{"n_layer": 8, "d_model": 128, "moe_layers": [0, 1, 2, 3, 4, 5, 6, 7], "routed_scale": 1.0, "router_z_loss": 0.001, "init_std_router": 0.0154, "vocab_size": 6709, "tie_embeddings": false, "steps": 8396}
Below are experts of layer 5 (counted from 0) of a mixture-of-experts language model. Rows are named router (the router's row for the expert), gate (a neuron's input weights, with its number), up (a neuron's input weights, with its number), down (a neuron's output weights, with its number) and show model dimensions 0-127. Each number is 500 + 40 x the weight over its row's rms, rounded and kept within 0 to 999. Numbers have three digits each.
After each expert's rows: "comes after" lists some tokens at least twice as common just before its tokens as in all text. This comes from a sample of Wikipedia text that the model never trained on. Tokens count by the router's weight.

# expert 58
router:475561451520566516503500500553527441517483511453496519519555454513578549494487425438489538537490507461496498530418509522486518534462571528493516451552500556453519481463501448507490491428541575519512480483511533507435566536438530518479549490536496534529577492547537518477449482593466556419545533545541461409529428514515475528505448476519523505484482549465539492427495457552469545541552
gate0:509509508487571478585458491486533514523533463511478586533540457505413522540539533440423516507554476433504453516523400469476576482589574527540493517436486505531473503494517507544532506486459431476518491481452482489487515532519469551522500514466593537493484416483535466484509534550504516517536454508458504542472509531534419534465558482429468469463539481476590473450495516487440543444507
up0:518498516546491526388586460510509498549456512438504420476502537488573500512469458492540465486525501507490509440531566551518449499473492468446512509471481545425494403528492518478495466561534527553513483523490501518486572452469473464497515426501439491548543568516496516526467461444501468524513555500530484457530514477471559426522421472459533502524445449463447531501513467535525497612412
down0:499491518498466509492525524542523510505534495512524519557467531526517491496444522508468478471473501512451491536580519473509565454484489429510481481466537465455453439470488473481468517470512536520546408465565515478467625524513491500559526491550426437520530541491553417500434548459478483499457566476503479427621512454507536461393448525559510493449556526459446533546514502500439470501494
comes after: " the", " in", " of", " during", " In", "In"

# expert 36
router:496554479498505551495525499495539467520535531471552528469500464517515528533479453499502507534478520517532479531439456483492514512450548559502506478498503540508539486458463439454481491430597570501532491560618541419504525503448498473455502486565440498533529427607525604499431472557444503493506532521531487482541423555579470553539499411505509512488474505477490437455472469548470515517497
gate0:557447547567509533482436464468527451525457502469505505567551559460539452494555403445524474458507448535563479422506573537499461459455559490483458533475490466498474430501501505462561448536522506573507544451551509482470519484521475527478504508570524599599474494426536466478489471471418498509494552510460546472501537465515492469443489450451536483531498517505528461473520450557526478524502
up0:589433572519484517438452427500529510500486466510514528588610495459540498530519520476519477483512450532522520494535550542502445494437514496511440541520521481496549507496487447529532407491415457545557545508568449477501543476508493439504517536544511604536491517497518451464505467464471498500479545519480532479485508494503586466448484432465538527489455546577504412476528496556499456545497
down0:505495549522528460439578520514493537497465487484514533430487545502484489589421508526479385528504481488445535501477442518421542535498469495475528444485531478567551477483486510564563434519492503542475521501463506591419452563559510502478569484439481507466529506475438520501566471487511457473493484528477501478480514580563501543524471491411475480508447485512485481553509593471554513487554
comes after: " |", "|", ";", ":", "-", " 0"

# expert 0
router:495490463523530562457523509534539456528584565496538520455536516526538515529470482466478567549497516551570469539428464505468508521436541502535554473556503514521560529495507440491444497473526510535542463562532553469499525554466502395454553524503479550505518494588527570470449456518494568451557484528535462451547448527527463529534454493530511534526499548473522486435492472547460543609533
gate0:534468494544435450526449585497460398474559502485533495497469553454479477499493508502525605537484487472505463508468473506484441536528475473443489467520496522505548493511467502420491498506485619510526502435438483485510553436515459503536485532449458579482449530470487524545491495443435527531542513503482563526458509507510459486420474495463480590540495431558491454542521515550586486564495
up0:519559588481557517499516450455567588489477459562476527603479466543544504449535462538446463462550537505525488487519477471476533455519538499542509539477514520492500479427490496495516571565511421450524430480467539551479481577545432530496493458496488461550541508491458490486519519553506486466472516516496498503454581493502524472535510507513462395513556591492470491451533516426468500462425
down0:540522430473455498483465514429484520518509530507457528447577480510460463550498475399491512466559448548500527525487516511533499525506477503493489429482470476501572518541569466497477557483546517532504479541532491455522515444498539478520446564585476413435516530505511426506441525489547524506498442510500539488571497505501517618589483445525470517441610494490552553570501518493489508479512
comes after: "\n", " of", " in", " for", " to", " with"

# expert 21
router:475535485542500531490520526567534428520566549510539527484504484498524500515473423425477553529467529545555511537428499474473516531433568506523565452551507521541581488475511425503435483500532518532527487542563519454438564522491518440461562520532509525533530501542551543470459420533463536493529553559541485442543454539569476528551456453518517524485468531444533454467483482529439531574517
gate0:571522503485516483496564535569530450431517530499479511443473486502512610486466509452497477429516518434457513498506484499491480460514477492493531483527493480561492557560434605447463543497495522478452522417495446459529468461509529435512446516522478480465518483494503497545426484516379451559471452431487467542516460516583522449493487515558484408461500486448546545494517529492494518471549
up0:441453524560438534444393547537451498509535477475538491487512477504516401548477431538507479533488451467488558419577534545543466421531502423476405562513541473487504450520566513518492563515488510485523524503526499597524493476526502434481496471394516433502479518493563501450476563512526519466492508503491527494466484527515457483560515440518461491469525568516512534499505439494511506493469
down0:448488440569515533502515463545445479478610511508497579525484515502465422412534551573449513470469465505539434448478457492531473466473529422464484498545555492561551470533558464535435491533497502558448476455520560503476519548504531447450520519504475495545466538523472540431490425475566508516475517532502491549482447467552493513510471498530520485563516471499437484516494456551419529434524
comes after: " of", " in", " to", " with", " on", " for"

# expert 39
router:514494518512531555434531519494520487578529505507542538479503409532594578472467456472420543525509502480545547510475489539489526522455584526484539464542460535488524515444489491507477462453520535523562495573560498434466497521409573503513515490514485492547546480606546540487504475541455540474525539546528496485573488532524519519534450474513547568504473531447510464498492436547459533568571
gate0:516541505491469485467503447537542509470535577505478472426440495474494529502554513485475512539499485538577483455524464554535510526516469518537498504483495581461498480475517449477396574397502535514599503418523484545527455521455449498535499485482524458488540526537476589458443591584540500491538512479531439513449488471529528427550526469461499515532575492515503512458501459514540559525552
up0:483455460515491538526493516519447533549426400542469494596536490449569508470479505530548491420519514472472480542487529411514452517469514481520509559546538438546539502508462542531590423530472483471420501527418525503488524463521563508463483519497523531500473480470567460506567409486437472508480450533499527483539489516456497551498468576478497491468455474480541542564503545474492457486433
down0:535577522535483504471537448452445487450419515560455559446505527550496557459513449469501590493480493525456562516510478524487451572457474521434483556499543441492521471534526541485495503487556438479450457537502490535486567573447539483532503496530491481456526548510527475487480469517491465473484545538588543474435563492518531521472475488409485505568462505463592575532518557545510485459488
comes after: " ", ".", "\n", ")", " %", " ="

# expert 1
router:526478438509561566437550547532527504536504491493518532458511476542501504515445433467438548547446515487482504494439526532440516544454512541536573475496432512534489523554518505511459473484553528486522475567539515451467544533509509455465491509554462544544503388572537529472408461503461532518542546544531467465488408539513478538539452444502574567520473538491445447422498486531480522485485
gate0:466496445422474500519544544540497514516451505523526467526579528403514496582550536502574572493531478492507463511534544529557471484540480590444446494453532513513493401541491507484526501489464512457481489532450479528515519532471494477464465578500597474474446574488505487534504549550447438521539446503476489486520481417499516397463508462446484485508545496539468491550497541465530477425522
up0:434482530560504537443485516508472471498580474473491490477512468568497473468469436440544505453559503499524501541507530399501538474482458440559514497475501517580453465494508561468528432499510471489527459536584572488475454509521501508468495465542461543515528504588490544479471526550510503559545542473609406585498529520497451558559455476542551548541466502450507457466496499526472514526469
down0:525536522513490508531502506536461530478504430537441499513501553533480480501479539485496496472480523459535494515504490522504442507511522529513496518468508470472480413528469494498496492461490540418482527441495516504474499481526538515540479519540474484548530467460549499497544535450521562551482492499487408530542531505474551499234535474466456529484552486578483494440492435479481465500477
comes after: " H", " K", " G", "-", " B", " Mc"

# expert 14
router:559531473495557528487550497535506487563548502473535520448506475508520512493503407433443544514512503489526486532493514521469552510486581572500523489529481544507501503538497490527463473484529615555544465526556509416482499512502504437482573525560459506529498474556508535495463440509439514485520514547506480477513486551563496533583422503501512554439430507465572414477450452574454502567554
gate0:548577497469483487485490500523562524539460590477544508425462556545505540553512480477515524463534509539478554520527482491465512477448501525505545455549509500458512561474463530551512555575474495518476501490445473526525461528541470545485445523502488544478523542444531490483499497358506491486507560479563566531579519509469529451512421576548521425529489474469540485438469532546580492502577
up0:526404479526539532503570490530440516548483455494565494522455471497523462505468481487513580521513455509522467522467468528532491455524530470439433501494480500487525438495551519482432513532425410490560481553492507534560547481510425459495505479490475504526470501487579495513464590441511561473510450499473513522487484573496524512491508494480424604627571561540523506534492456480490499493446
down0:482556521512473514512556499536567446476480512466553494570500478477527461460516507557470474452497540492565490439480524484582575566436521545496423471505494471540505488488565461527504537459516532501418467488569514481531485481571582516512456485457510511496418497517472458484528533497451466460483567471457459516548420527537591512471478581519439512444470500550560508552445481526442504493461
comes after: " |", "\n", ".", "s.", "==", ")"

# expert 13
router:540574493503536549452557536558486481509520485467532554439478474490565528515458429480463572598485495493516487567468467499389523495452491477460526476548451561466526508472491502533492477460553530525516468502544483434488549493465517488465497460562426569494484431536526499450480524508459556459525492533536459500510423548563446566601461457510516490477455518519539475490472477524532552539549
gate0:544520488558456492527539498471496564561454538514581556435483527462559514506505515475471572560487445481503511399573544475557509431492484468506507450478489505481455468512511511507499464500597474503517504504473512475518532502463513497447484522480455549521494465507441442477583529542471543543473478477491527544577417476551460490550467444520505560574436480551475485526598507527530576457501
up0:477468519599459445459513509462571535503478516498499507505562503539507494553509516485431532525574506566515512469470507495517466512547519476514498502485481566434554537439483474481487467506502512517455512535527430484542452515441512520455555418499446503487471518494501489455537477559505514551534424438410474471576559459529521529419452447520403546414426493523502532452525488456510456449488
down0:464536496502376489470474485517547554506515532502541476477489525531510456561557504518493448542454494482536518549516427471522471485534479589541526425494512515533525524492466560428551485530520495507489529410492489490507466471471495520444402470541511470472546580507459516505513497445458578483555479613441467471502474552450498481502464537426533495481459562470443463524440507535463441521486
comes after: " T", " the", " t", " A", " The", " to"

# expert 38
router:539567497494501509494546502479517471574555535505566557453535481518547502479456433436482497526488566453574473504482497509502490523450583530503514466514496586491528497489469426438481473495574575497517457563571509438425511518473512487478522513566453535526496456623545548459467474454450555511522531539533495451499425551527492516509480440503526532509483535481496442482497519541453523549564
gate0:539431493490529454537510556528452452511506554431522468525478428523461568551467519449497546468422513431572550510481494462518537549501534559519545489491538487398517489522515492499402506510582509525473516460392531516485492511514502535511490489460537485521469505516474493532471488472509515501486498486468502528475548451479469561488484510563462476497479401569462470502530570560574559511598
up0:474533491501470550458470493496500539484487435548456534475534590464515470487505477542496479548514464569433415503538469527507479476514438456493528539495450534596485497460452535514580523514428505519522553518591550466547506515436528484487520499515486538524547503441521450495492522539519505512546563540534520447555412569531520465549491489496537508501479590443524483498472468483405415500446
down0:481490540520558461459495537455429523487508416534413519474503496452526519512532444470452466432504496535515545532545526567504485468531418475500488476525460535464516527536485471551458525555399498479521547452491459544483462531504453482487592485495547509503508517499531494541549568560511485417549523514465490483541548521461432456390476435505536539557493478553532479447588513472483465492518
comes after: " |", "|", ";", "7", "8", "6"

# expert 37
router:503556469509520504513552506479522464561524521479585547476479400553563552481507479478424504531517510465567519504506451535451516531456566538523528463560498533485520521492469503482452466487532543479535443548542514463494515527445513508485548463524450485520551468640525544458449470507427511483518523550539446492518450538499494564564471485519518526505496550431508405489478450525439489569556
gate0:422553529549601478380533484524557554449531498531513530461438505474512494526475562452515499496516484521537547509543482520536450522512498529429511497478522495504611471401512502539430444446504487491495503480423453498526586556495447525453463552455511504505470494536508508499477516482553485522476523522515501526503519423571476524549517530530453432466471499499542453521545534480559425498538
up0:522501480464472481475511513520460516518523524461502466579539513550449420470600506497506478443469505376494458477503484484539517503511549505520511541516490504483494478518621496552531577500473499481475522533546524450517424541433520480454486411519410496488480475511509524545539504515524566564476518484470505545444463484454537544540565492519517560492461423456451539480562461408480496510467
down0:529542519471500452533520468535557440539563513490548564579538493433484533498443531476477508469521455509507523525526471451470515521444500607482482500516422494550519463561475516513459497547493493535529508433545562509505494465471543498556469513534459537447506473502530535493477530570537498449566522544470552526539460462506581482441524456392544470503510452505531497377527525559447481469481
comes after: "\n", "==", " ==", "===", " =", " ==="

# expert 10
router:499522476534568506444518549509535456505518518474546512482540468543576517467439447455472579572459518480545482602457446541440520562469493530485518480524469533534562533527504470489487526468535568512541442529563517470504530491484549416442504435547451476521509420524508528462500455509536509486556570503468475495483413502554523584524496487530535576476453508486500507480455439582470510504509
gate0:523617470546507435489501437479455502449494541489540499484463555491539374439420532542477473509507476513591435587535509545518496446494479571524500457578423551510485480556554492532527447471477544438484447490515508462486522486464488461502446465524479500446543517468497484443488489519505414467551582517503478514481526480454500540523504535494458482549514489468498475507487541576518495486471
up0:529427541464487493482522495531497542529468432540497544476577517525468558491492488549522535479532515492476538443451401511565511497524519456495567585558504456457530483461486447505575502485449554460459530550481418500474430536485578497573533528468563501492415478511529509478514527573505545466482452531531444493465496529556470483547483541477460533499513455477532476554557516459591481553507
down0:553467539510485459450474497476524509449505464513550512462575478497451510536550556513494474556556480517554487464438428536557523451531452545427484393508555531533533510525506507503473593511496497455505519506545532556460551507560530465441521542529495504529514498514527533529536493474487385500507508463531499503484517565489523547404442560538583490548503485466535485472515572489481489598471
comes after: " M", " C", " P", " m", " c", " p"

# expert 51
router:496496513505535543527574561510524486524527500537537552503465494515564575510493456477493515514487490500548464543482451511506532516452583514565490466537482581546470502512476505484436459474503558530524505571543501479499505541504522495491524504530460529562524432585572559471467459535462541461553547539553521398505438596538515497514448467474493537462462533526538479436450481582439559563529
gate0:541494512598564436461441533553544452517477506491499496453463545483491519458502509523506521549552463530503531459512471447500537523538504450567483489553457564483480455533529492430484461435402542485574479499477531427523527505464497543471515487472535468567440554557514497478457471560436455492498517449556527519511493554541509484529454535552500443446492523549577570502429453549504538513551
up0:426464489361397550535504487494487520544515514523513473583481468512551510538481493515466446439488501434487492496482540539520455525482492489444488522488567475531525508433490505546497543560565502534482489517519480547537423465518502549549507516532461526486525449440484500526537534431515531483496424496455486541506529479431521541483512499473537552574562449498433448500558512420539441510441
down0:496549521533501517498506479458476514475482536396512495492455498480558580454502508450564504471474522542521520459463534564505463473435425503518442574467506568542518548544526494459588464409525468497441535524546437604531446500435543533477546538517485486461530592442492495501565514485449526464514408493510513513482504527489501457491455581503492477537561530525488503470496524533511471520548
comes after: " |", "|", ";", ":", "S", " Best"

# expert 30
router:478522507531534550475494564545504454540540508493519515505547460522555498510488454489452546547490531460529482536487496503485537535451570531468546426518478580522493492455426438523482475485539555526527496531603508460433556501456522452502529519556469536540532478602575572453505466520486566470538515532483527439504491569565501572530429517499532532489432514455477487473456438551439503530526
gate0:514451483572421461466521612501467453510421550470561544509503443478452512518558497490501511446546517521533495463539518483485495499460564504464471532435481545497540553559498565458527457553508564503424497401472529494477513467519537467510433496479488524489527488468534564466460502520493477437522414538443491534481514499488488521495499536502503491553496437398462505508412490534501460461583
up0:502440500575431467466470570484469464500440535446523538490520453462443503556554521505494494472533525472556495404539506473489491527438547485472467540469491491526554491551489530421538459534505577513450506437505512476458527479506539474526447479440492542495519491496532571436491431465454488408529438528487464526461547532488479509495525566499506470572467429403445524528427491490513475514553
down0:510465470469530560476509549487533471560515493491464481464498458546550515546434480496499514558570530559437504514475476490461481465481607436535501520558482557420505510520518504532566527541528517549545574557542499532463477454411588496546489492524524493474546489487517549527461510535506578476491506492515473483488464450471573467568454547433449509529500412477531480580429487551526483515483
comes after: "\n", " ", " 0", ")", " —", "3"

# expert 3
router:491536475450549508467532573509502458490574459447533494543518461541531528516484449416469534540462518511555491512460501500485545577472549528540487422486468537465567536530502486540485478489552581503535492469566515483431505538452503500471579503569484546565544462549546489466444460518469541484571511578545507447538405539554487524557473498545559524515497528488541479437505461546497533538522
gate0:478412448463470491540417510468460512463520452567506483513510516492527477619508413498493495458409453527453509518510475468506505507493511522493502502452442453480543564544440528515494499425415501490493537569485439523475539577457496502529544566517461538581509446508486497549555495514522552475475497529473500510544524479568543509446520507598479428552526481573482566502525518515501493520490
up0:483456509507539394504519522478534523500486499535574478499532505460557534590538466533479479495440478482466576501424510512525488499463484478536426546479429472502522538499476551520481488478502445565493512506498490537481492612429401484526507407438498436535508547545562530513500443472523585549565547543510446507478443478519475438465578477511536495550523501498492486505537461513476503535529
down0:547515502478449534457489551482522524489533525465488490502585503456573459439496445527514511502470478529492537520457602500524542505538557475485547572451540435465578486528487545468464545474497469574424492469509535436541523537500539446463490480463477438525551543483508516466531611475516508491538557488460461513470548486538461517455529533453497496479458504523395438588506514495456552547534
comes after: " to", " and", " was", " he", ",", " is"

# expert 48
router:442577474513521532481543512554548465529541536490556560432502500495537526476468447478495566522500529535520490560412500493440506503443550504496595494516510534528560486484496480488455464484585539523559494537571522448484534514438549425477559461528457533495529496543563545471495460553441527464537580538515474433540465520563460531535451489513526502513467560476528465475496456533422534534524
gate0:453452460522634479512506526475552472546472480402515471480563466523528470440512535509513562552445469415490420530533520497462474498494498519387477493435535515467567505477557492525429448460519506481530522482516526480529527493509477532446464554512460506461483549503485446506465472446491483413453469490447488517474528447524506495442493485538481502404484563516467485547449540466541488448508
up0:533488471527456508519568484499448482497522451514581489604416576535563470516520511543485468457526545495530506535505480587478511579410514434521512507502501538530483465469504488525503517461447471546545454496507465509428466492560485542511585447503586466577510467489475461498459490526547505522534518450529537499528530484525518548531410514491485447533557444432522519475580454553499531502498
down0:481552435502457512473539484493494509516479562488445579532429534431459446503483501493577467521441486538455464509460472452495516482458518502426548487586538491566479441559521484487473503526506513518541429494542482449464503529478510542512496516437526525544558512472496543543526567578526452487485463465462498400502557544464440522502461451546476543529530465518553600520571485508481447543533
comes after: " the", " of", " as", " with", " at", " on"

# expert 28
router:495554495520521530513518524575535456520533559499569566503545439502547511505503461476423528554483527571528484523500538499481528516470537535524499460504482588518502507473474497486463475462560591514510447543529583443503528526456513443504523550526467504557542483593501551490479475533482524456544486489546512407484422541529491522535457502470557541495476509511514417480449410559500547585544
gate0:477509477526542424458467509500474542427513530530525515421443463559431485448478528515510505608488479473505484442498559518512479464502452535574538504430428487511514460467534504523471501500487541478498536530521419469507460511533541493514473528530484518588468500507514545475493380515492501521582455555532572537442483443451447505512546495486504551510436450522511519500443456488488612516503
up0:496475518476476531508511523482555458526442477478531470493530535440587500546526452460491492374518565515489454539510480468525585493530484490485447499570501505478497570469531473484521480540511446520465475439508660553494531516489431491512555468475500428513536494514481508502519581463547542477427524463515458450555491532544538470503493526509519476549560528493469510509477523472523384476497
down0:477504510612476441477443567511492453562464573482516513525549542498436532469540561476538495501519510555560481578513522527526502493540504502542497473480460506486452479478565523469500478525565563540439482537518521501528541488517510419451519477525548518504516512541553479504479487486446506457509570550502531507502472532488494532475514533529445476413428493628530545498512591441532589500463
comes after: "\n", "^{", "===", ")", "==", "\""

# expert 5
router:474506455495524574487535576527537519542537537469520521450544436499532547543444440474463521487472551526499480528450502523445500537498571559481551409508426530540508541500521487504461435491545531474520531538569526481485542521480499421486533508551480536499524460558522556460440474532482561479509570569541477430473404532515453546543437420526547521498451530481473507457498499541479507536554
gate0:497492552484593539525452472521530513571554498541503503455494520470465431487501507486457548516437489499519606503521525467427477467491529488480432477470592534470444448496524480509530497400482503436514578419547445548540545506519522517446470521519515486554579518544523565506532511538478480505539546510536541550568521476549493440477438501511485503508526505383506549506483497550498469532494
up0:476535518448543555535495497524479534536587543523486526442506484442518513459491520553481531498528493445503584452527458442401543522465484544485520455492576567494485498545479485525525467508491509426519514469578423511535529514528534517449458542495487497533516513495542548508520515504560498505460451431555524549586542514545469487452458550543547535469488476371526550497459448535430474508473
down0:510495485423549494516472525512518530478530526495543477553523503516513483504470567509525471481527485509435513542450435423476448579505479529511524495471478513508508540518439474434464521482448508496504556506525621527517516467536530600524530526585544551532411480454508575521491437481462450480421422418528549505542453507532509542542507508521489475446512450460521515537471444441469569509535
comes after: " |", " of", "-", " the", "|", ","

# expert 61
router:454532506546529534485529539488518428579526548479521556470519490524561519465514406476530494525515529511536487537500538470453546522465578541523525482524435541540502525468448488426454443474544558467559469508542486484441599524454558503476539476501534519553509448543562561440476478525476550468514517545564502459512479573561471508555505473459548505478502537444477473420442467537464528527554
gate0:503508424496500512545567484566508455515454494501535450502424519482463482508484475557497464531546577473565481434446488428468494506568545538530506500417554525431518462450481500495497458515548491570493501518530485501479526462520547478453496470561524490540504548530467525501557501521463450523483565445457517457501524428499400482469497506541456524478554495413575498430584500572477494481447
up0:480485549457464518448439531440458522469545429527492539452505449494580506517515516511481521517382479560432507480535502525492430504457425460568497511557516482524492536544562509446531543514465515471472563454473485446460435549521526589541519494473455479495540479484537486500520474521484556509559490588525521537475492517426560545569516457470514451529487473536414453538491471500522553508531
down0:489449577543555474521547464529504489491496482553571527415472510448522513434475450464523504504542563465532454565473505503484578530530495489483479544510483443479429553443531421544463495491494444536549414538441448526531577516446543481501497478418486488557478533484504490522499444487526542462469494481592518466484486474531478465391494525483557435456531543544461526498475515495521473471462
comes after: " the", " a", " his", " The", "'s", " first"

# expert 43
router:491554528541535575529478553577545428563512523515531515431523484542554488485459428465453483471462561531518488496455496526443543541455554526474498449508454522490512523471499519468500463474555560516545463568526545511498546513465521447500543504484471543523529470567518559458450465505456504456507549566553470431493463530525455540527413445473556516468488528477512487452447463579522497603537
gate0:501464538574443516502501497424514486490467439544447470513524530498414511517576513452539445493466494524494431521546520540471478567479525497503455426455481563498455504471527511462510529546410478510541500470606495556508580541504498499529454515496470523430466484577431523547453474434499592510475465486483576510508409539436478483465451500478455554489515532546472503522465509467500484503521
up0:529552491514449518515511533444511469471521507497447470502502460559504459531523488550552436518449473507577454565523503604525382561431489512524451478431428601484465527457538537499527553558422460493531427498454508478459543489535536483540481476477484516533528497563430539536445489488552513507492459480489458458513465501507457477434473575475451470452509489486460464487539476484515467472466
down0:524508514432535478450504550420523484568487506463496500506505444488530565547491487544511473481529490506444479508523464465473525524568486492502545463406526469487516525484536468509531522564513454496517484524538499504481503519449501451524578552429488507500477467514471495471513502525442531493471503503509449613500513536517527527584446535523455553512600515424389483609489460520421413529513
comes after: "\n", "C", "S", "I", "E", "B"

# expert 26
router:512481483510525532441527573511523427575537474492534565477479457526545517514468430506427499516450549505480474523425511494449548521484491488545557503554432547540496515561487446450456456442529566514511493551541539486474548587481514434476519477565467530503549389529523579506477499481462585475500513543528541460518441564541474537522503492503581544487498501481512452479482448517474550510517
gate0:529507513485524488503533456563501478520506522589530516463547427480438477491462472506454477468510500503518568508504561515474544484562501463481443439498540469572456523479460535514523532532495497484444502511579538468542568567519492493575460415482502503589563495504506509510499495476522514461514421589491548409479498531563541476506536554568563554515513493487495622448503498509529480471550
up0:541497494451514455501505465558507499513454507563549515460539401448475477505479426495436455520520533507505522505470572538480514467533472466482459483474510449576521501555467506551514454511480448494433504496545488496518551523488542498524499414467553545604528425529503526487494470541477573438527482539455560446454529522552584456501534551557562537553496483492487571455507458507551570488532
down0:467593514459454508540563512535472476473481409457477551483450474513479529513461542540494489399523433453509508553522467468528611517542495532540531490526523479481490508480483496518479518500524518465500511547527481493473505454490504533516533517557442479438497456511487497512407476426453454445567536525430496476490491409483562510585495500479482498539484551532487488569379433482490530543502
comes after: " R", " L", " B", " W", " H", " r"

# expert 9
router:530578468517489592529531534477552468553483478465547571509536469508543512528500446498454530553477485546551495514464491529502479502434560495489510496480474541545543514505462440484475456480551594495544524536594524455451524508445490477486556511572465514525503429593543522467462463507501496489529546578523510439536412543542484531592486477509550536476478473496529416480520451541476501540541
gate0:497531507479472415446520483507502611539473427475576521561544490553469437517515511545554479513568507513534465412531430501572504436562437506548475550516508453513498494506447477499490532471456523541502512460538464459549487529485529477498450547554489399527515496477422458472531495457523444513527510539489505442531454475524506605471531480579532511467507486520452493474504486485526463457559
up0:497540483449490549488502507553484456551471555504547556559517531456518500522507454515458527531465447559531555474526511513452450496503426437439490539439500551534468528555534457467510462430486629488542485511510495453399458541522524453525465540530488465481538539517513454535512515539447470445498564496504506577496441456487505388559536513561528530501483525454516504481534507483434561512517
down0:544455506555489483502533484432474499522506532509490519497546512576492536464494494516517491496490455508546516491516532463480525484523454515582508576457428481549439473463518484496477500489470545528472422550448440485491447464537549444544634512499537477534519433497426488510507417537520515554442477568446499495445536498439479506359526478539509485525486549431478492489544470485476474521438
comes after: " |", ";", ",", ":", " –", " ft"

# expert 7
router:500565484513527521464558507485512479556586496520556550457521450523499536456519420495440490544454530509507517523448518562439551490466567555477507450500502553522509502478509452484466423472563566476545495541570509435441511509519495492497529529542497532539530451579573540468472455527465540489557585480518490421495446528552478554536448494510557490482435511464520452484525487560450524529568
gate0:521540510546510475582467415496524513455531556526456572506448470487501562523394489521517492491567481549619426483540541434505474531478490522475557509611538530473471571464491472448524497421468494474476534473524481412485497486529483531514473442553523470499507509552477498508475505429551488449499505470532528455508501552498496540483494453465526482480491536554533531527496513596434518464491
up0:514586505573520450536473469474525501452508552543431573488481491447437531548391510551542476470569478552619410483529502470512482471521497551482538542589543581453442525451560494483512480427481505468472525491527476453485489531540497546551469477527536501504530511533515467502479490463506468482536491450522553409530540542505473517468525448468513503474525498519534550519478492553443502464495
down0:504558475467450526505447486452515484470564467517548464482544462553571472521456516492541490417418531512564512470505438432457460462465526499497511467486469564509545582464430546466567453460526517487443487496524455510515525431440544552452480433529520472472429510494450549540548480526492549496490486578551486486498525471455530459548555511462451579527495527482552464528443436495509534486517
comes after: " |", " +", "–2", ";", " ", " 6"

# expert 12
router:520522459511533530457588529545571491553560521488546520487498449525505524519457448383525497509466520520532515534468508500509565528503563541499486446512463549446528490480479462544461458464557591530502492503595527459441491508493555439502539512523480506578474456587547562507465469487458486516538533534507518457576452542545509547522442447538549506487475537503539457478474483583470529540543
gate0:555439478579513484436535554493465483462465465526457524564504523508483522519515520468505459557519517485523548394509441530502576488403503501417473469495551476587529472523493474481419447547545513448530469499471514425398516552526482461504474523510454480538517502503482531471537511468500530434501508497554478558454518495505454515487473498458552526435521505497510559392516564498500449490552
up0:454570515505501583556459472504532509582505518495562550472510512508569484501532522580448562434472512495534458536450521459479447489551523438549493601452501473463470533459476465559553540479510522568513529476552468531561523496440477506514500483454544514452444489463533442446472403483521495488522479496444467465505490466575575549523495486506449482535454468486461480514520424490479514542436
down0:501448431489463442473536500499550477515481545510499475509494545483496536434526518401471512539488513478468503522507446477470559477560493507523462540559467543497545535406512437434497540518454473475460470546523522519480508523528470552445506507505582503571523558471452568505547554479539467551538438459422533489550536567511440554449490504466448567481459547546471519428515527493428472488557
comes after: " |", " is", " that", " was", " not", " it"

# expert 40
router:496580492482515577482547549543545490560510565500555553461502427511539532487452467483444535541487541544494531545500505546512551529496526578483542463480452529496528541485479467479459483480577545504504488532557579477501508538458513441495559527498462536502512444595511572481411496534487506476531562519518460446514413550509465554500451427487515525475448509469460488522442483535473513576562
gate0:523519521451505518472539495520489567556546465469502515477447485475471552466450471552515422491499534568487470448482526431519460491549421523474508444514531510527525506510578549432503476578492469484460519519496504510446487557552505564499491400512517539440439514465544496444411573476455502529534540478497483489438443446429567517481507488519451487495469445586443484552551479479517544510459
up0:466512495551532435501498444469532465518503567536524505534528544532528480548524533430501510550502492431520462575489502550469526432459540447540535568517495433417535517540471507523507557437475576545491520529537512455570466467479517459493502583480485477618537537496540559561549483535531511462434467533516481467584493565531468521498512519524521515524474500440511509416485541501440456517516
down0:477514551527403495498482478481490480506478530485455511511497474513472516501452530505483454457492506581494507489471473492495437501520512537513532502513460526514481501486486503492461456475468514535464530468551524472497542517524476523470474529529538511470454467481467444493504521465528546515489478537502507479508482416455473452206443555464466523516553502523532534551484473513478517489498
comes after: "\n", "-", ":", " of", ";", "/"

# expert 52
router:519485457522563499485510579521516473530555513493587520453506486500521536519453471482413523544448512474554484513459460522489547476445555500522565454528476525534529513465485458508498503475542544514535475546584559436489524516417560472448507542518466544524543467613471563490423435526456540481543500518519499501502482557522461531558439496512501525521442556481483477460457402554465530553526
gate0:514471404448469496488557488513482438478539440564492536486500497472495546440453499519423579503395461518494414511523482429473498543559390489532524540479499497508466482446592466464539505443527464474536497471471516545487469515561565493494502486547391483538560531565492429424534474529505502505515455532545517478467523495562508559533501473472532509486457499502489483505447506502539498496485
up0:503441459463567441469587492477557456515508480543502548495484489452506512449456521522485528502419448508510434493542442472495485492560480505547505597469495555517493484428534494492586500475496474544554460486404531515476491522548505461490468568495472476555560535545457471446541479495440469526521484490572511421402489498546470559531540517447474492479467456534485468514473523570545438520532
down0:497495454430492477463484509516498494452512555461524461494526448495550460458430521468509505539566527536596444434484523512471506498510476499521467518414574503478563465494452448491505467538481527462499490482481503408527508454495491469546423547498517524537469539539583583447487491531488461477460422528538507490488488491453574432562534466483501582591537526483588492543499464487542451484520
comes after: "\n", " ", " 0", " 1", " 2", "\n "